config = dict(
    num_hidden_layers=9,
    hidden_size=256,
    hidden_act='squared_relu',
    normalize_top_k=True,
    lr_router=0.00126,
    norm_eps=1e-06,
    learning_rate=0.00173,
    batch_tokens=[16384, 32768],
)
Below are experts of layer 2 (counted from 0) of a mixture-of-experts language model. Rows are named router (the router's row for the expert), up (a neuron's input weights, with its number) and show model dimensions 64-127. Each number is 500 + 25 x the weight over its row's rms, rounded and kept within 0 to 999. Numbers have three digits each.
After each expert's rows: a language model's description of what the expert responds to; "mostly gets" lists some tokens that are sent to it at least half of the time. This comes from a sample of Wikipedia text that the model never trained on.

# expert 4
router:476530489473469504487502520513504499520537460436501500514525540483493536515517517491503480508485467527493508476543486484486515464505537508551501491505515522522526545491521497510445480528436545
up0:521481544485515487506499488501524506512502504486516498493532469507506477488491511511476503473507497481467517537466513504493480565493530501510498507466503477480498505454521513472517555474550502
up1:474509518479511488522508492479486488468495465553537495521496486509430530470518518493480505506484521506483520559469521526489531505512507506448490475475498458464504501511487478498505457555567525
up2:528544477513512467483520519528503542481454497505528504493518496492510487510510538476499471479473478447482535510518488503479540493503503512480525531483518466474491483516518533498443512536506536
up3:538522496453547458530498495509457547496449473483549495511520491495495524498498544449533494474456503461476488520513476475493511511456543532525496490505481470531498488473518514504505500474478516
up4:497458528536544514490492502453490479521498501512499478520469460465417500513543531474516493486526511522505520535505561487482477472497460498515482497505485504519518483544483472542538491515476466
What it handles: Final words or word pieces of proper names for organisations, places and events, such as School, Cup, Street, Notre Dame, Celta Vigo.
mostly gets: " School", " Council", " Street", " Championships", " Committee", " Force"

# expert 17
router:509532522517487470484508465535491536477516496473503514505483516507458499517519486491520533447492501473511529480574492522509554465533518475531524476518534486535463477543525494543487461486447520
up0:517499495490483476536487525519486508463467458500531539500504505530479506475506552479475491503497500473510526480518476466480534486459537486507483534487494527547513497496519497517524466531496515
up1:511531476471461484532491515513485495480463517506515511507515516496462523507496506465518496496482466504535530445513504472493500474440516511496482500520490491525509481502519528520487523522458535
up2:553505508515503494508524479470463523510501453523552489500491505472501488473488469462485528533512459496482476491508510497474473505514491486446546517468466451507533510497528510495469496521565489
up3:486500517550493522479470486520545518557519492504498469506519542507536499478473482526485503450471500493504485500492546488540427514527478439544503469515516533526485419446492525540492514448495505
up4:509538479439497486526500527531471497500509488462520525521487523470497528456477505496510476478487485436464509463508490476475526477508500485522505496490472522527439496540516493529474516542497511
What it handles: Commas, colons, semicolons and dashes ending a phrase or name in prose, e.g. after a date, a place, or a title.
mostly gets: ",", "),", "',", "\",", ".,", " –"

# expert 0
router:536499496476522442539481567474489526441488499489516529502507565492494512518528544474537471463481519481491526493544502477478524507508496517471472515478441509511489487526522492488480505523472497
up11:501516497519482535515539515518508518495504483478501505520498480494488522482563502511547476473478524462507541487495476473491552489480527486522514565466506481499491488528525499490484466531467521
up12:509532487488501502509554451546447510495484505477522504515497457510451525498491553496542463495475472475494489473513498474501514462498485504526509518505465473527481519529507488525472505545459514
up13:513532482500483482472502478545475527485494515503534572525515492503507504497524539482564476508501485475519542506551479468447546451481515539533478510494501456536489513480482498511495498516482534
up14:511524498523455501509514496513488532484434470498497508526507487509482477518511522508515503507463494473489488480532479510502482474449519542543538525503493481504465488521515506498522485517506509
up15:525511496502484514504485500521506538478458508503510520464480488498494500519534448503508459488489469469516497434488488456463506510486523482529516510440514456502516465485511507532491505517498533
What it handles: Numbers or blank cells right after pipes, semicolons or commas in tables and lists, e.g. "| 39", "; 3–0", "March 15"; also approximately, late, mid.
mostly gets: " ", " ~", " late", " approximately"

# expert 10
router:507534504472540481518491521528490522419501483505512513524518548485460504480510527513519481482453482400491506432529477475438507452469547503539487536506489492513480505512506509518431495494526525
up0:477501485503446491518508505537506517528498482531507477529519522493508521541508504472526471502501457471502534498564495490529497506507490504554517496486469498516447486540521505505499497528482572
up1:526515471519495515487512538516483507463481490505524493498541502481465479550526529471527486486493458520484511475535513485476513493467550524524507512463485490528510479513539500506507477505470508
up2:460526454509493521527515502530508534529502494501500514521494482455494502549530559464501499497497471488467509501526507467481504534496473530456503494464491496527435504527533499513501497526458503
up3:554481494506507525474498502508518488539491514489521492521487475472477475517514466506496503449567513558534516498492510487481485489497476503525513478525481515497521508475549492543563475484491499
up4:492535473472400491555520522522501535488446522479514492526535534490450518549519531460502478489469491478494533457531488514486489497477533511505506537462490488515456456511516496493515502529450517
What it handles: Middle or final word pieces of non-English place and personal names, such as -burg, -ville, -ia, Tol-land, Bess-arab-ia.
mostly gets: "burg", "ș", "ville", "ø", "eno", "ia"

# expert 3
router:560515466485516450503480532515503527509516515488517494478496495490506517477510531505494487436492508415483469505520475434476520484481491499483498532476476482490487460494486521506476524481475514
up0:508509516500455511516552513566470521465500474532526529523500506494465517524511497475546468482486493503527532476518494516500489481517498540516516496507462504541504476561527497526498507513456548
up1:501507480491514491501558497544479554478480502502530569473536503491499521520479515492577478502493470484509516476531467472460513496477492500525488524480494455506489500505516485491495486562493526
up2:476511481471493513506490513500493496440485489504513545521501475492483517492506525456531470485510433440515489511523509485480508487500503506508496544513476492506480483524546492516487473485496534
up3:507539517515467477540502505528464529466448458500483555487489501474489542529544519452526491499474490508495501480581463480502520490507491514511513497494528503539489526524501494522485465496490576
up4:497531508473520491543525519495500549495479490507509538501504513498499502542502527480551473482498454480502521479534494479500521487493505526519528506474462521523491518516527466520472454512482492
What it handles: Middle and final word pieces completing longer words, especially suffixes like -ation, -ized, -ly, -ing, e.g. tax-ded|uct|ible, dy|stop|ian, deep|ly.
mostly gets: "ization", "ized", "ative", "ated", "ating", "ation"

# expert 31
router:547506491447475514506522526517467502467487482465543528511480489507505483528492512504529506489493496509519499472513518494458482465495527522517499504514480471514485495544540463554511495510454500
up12:508535479542497455479499464501528537505488494502486555495485487485532486500498502476511449484456465471489476528527496456496515525475495517505521538460460486521476487475514505476483518534489503
up13:522532464530491483478522459498484517483502500503534497492518529511503509513516500475476489470463488469498503537515458476510529515476525467515548530459466515500513518542504486481492473543481512
up14:487499484509502488535490491531495507506454460521501524509509506487476549519530521449535513456456494470494513497507500470460533534475555509465526532470472507470494493480538509462485499523488517
up15:506469512511486507541494502519500495532468500520525489476501503494532520505485507497473475459496521522487503497510447504531511543525539508515487495513490506470483547514445488502529469516480486
up16:521542498520512486529495477502440532492479456521500536544521543472509528536489515471524479497495497484454498505514460470487485524454551415498499504463515451505484501524485484476444481515476499
What it handles: Final word pieces of personal surnames, often Slavic, Nordic or Spanish, such as -ović, -ić, -sson, -ek, in lists and tables.
mostly gets: "ović", "ić", "sson", "ević", "ki", "hu"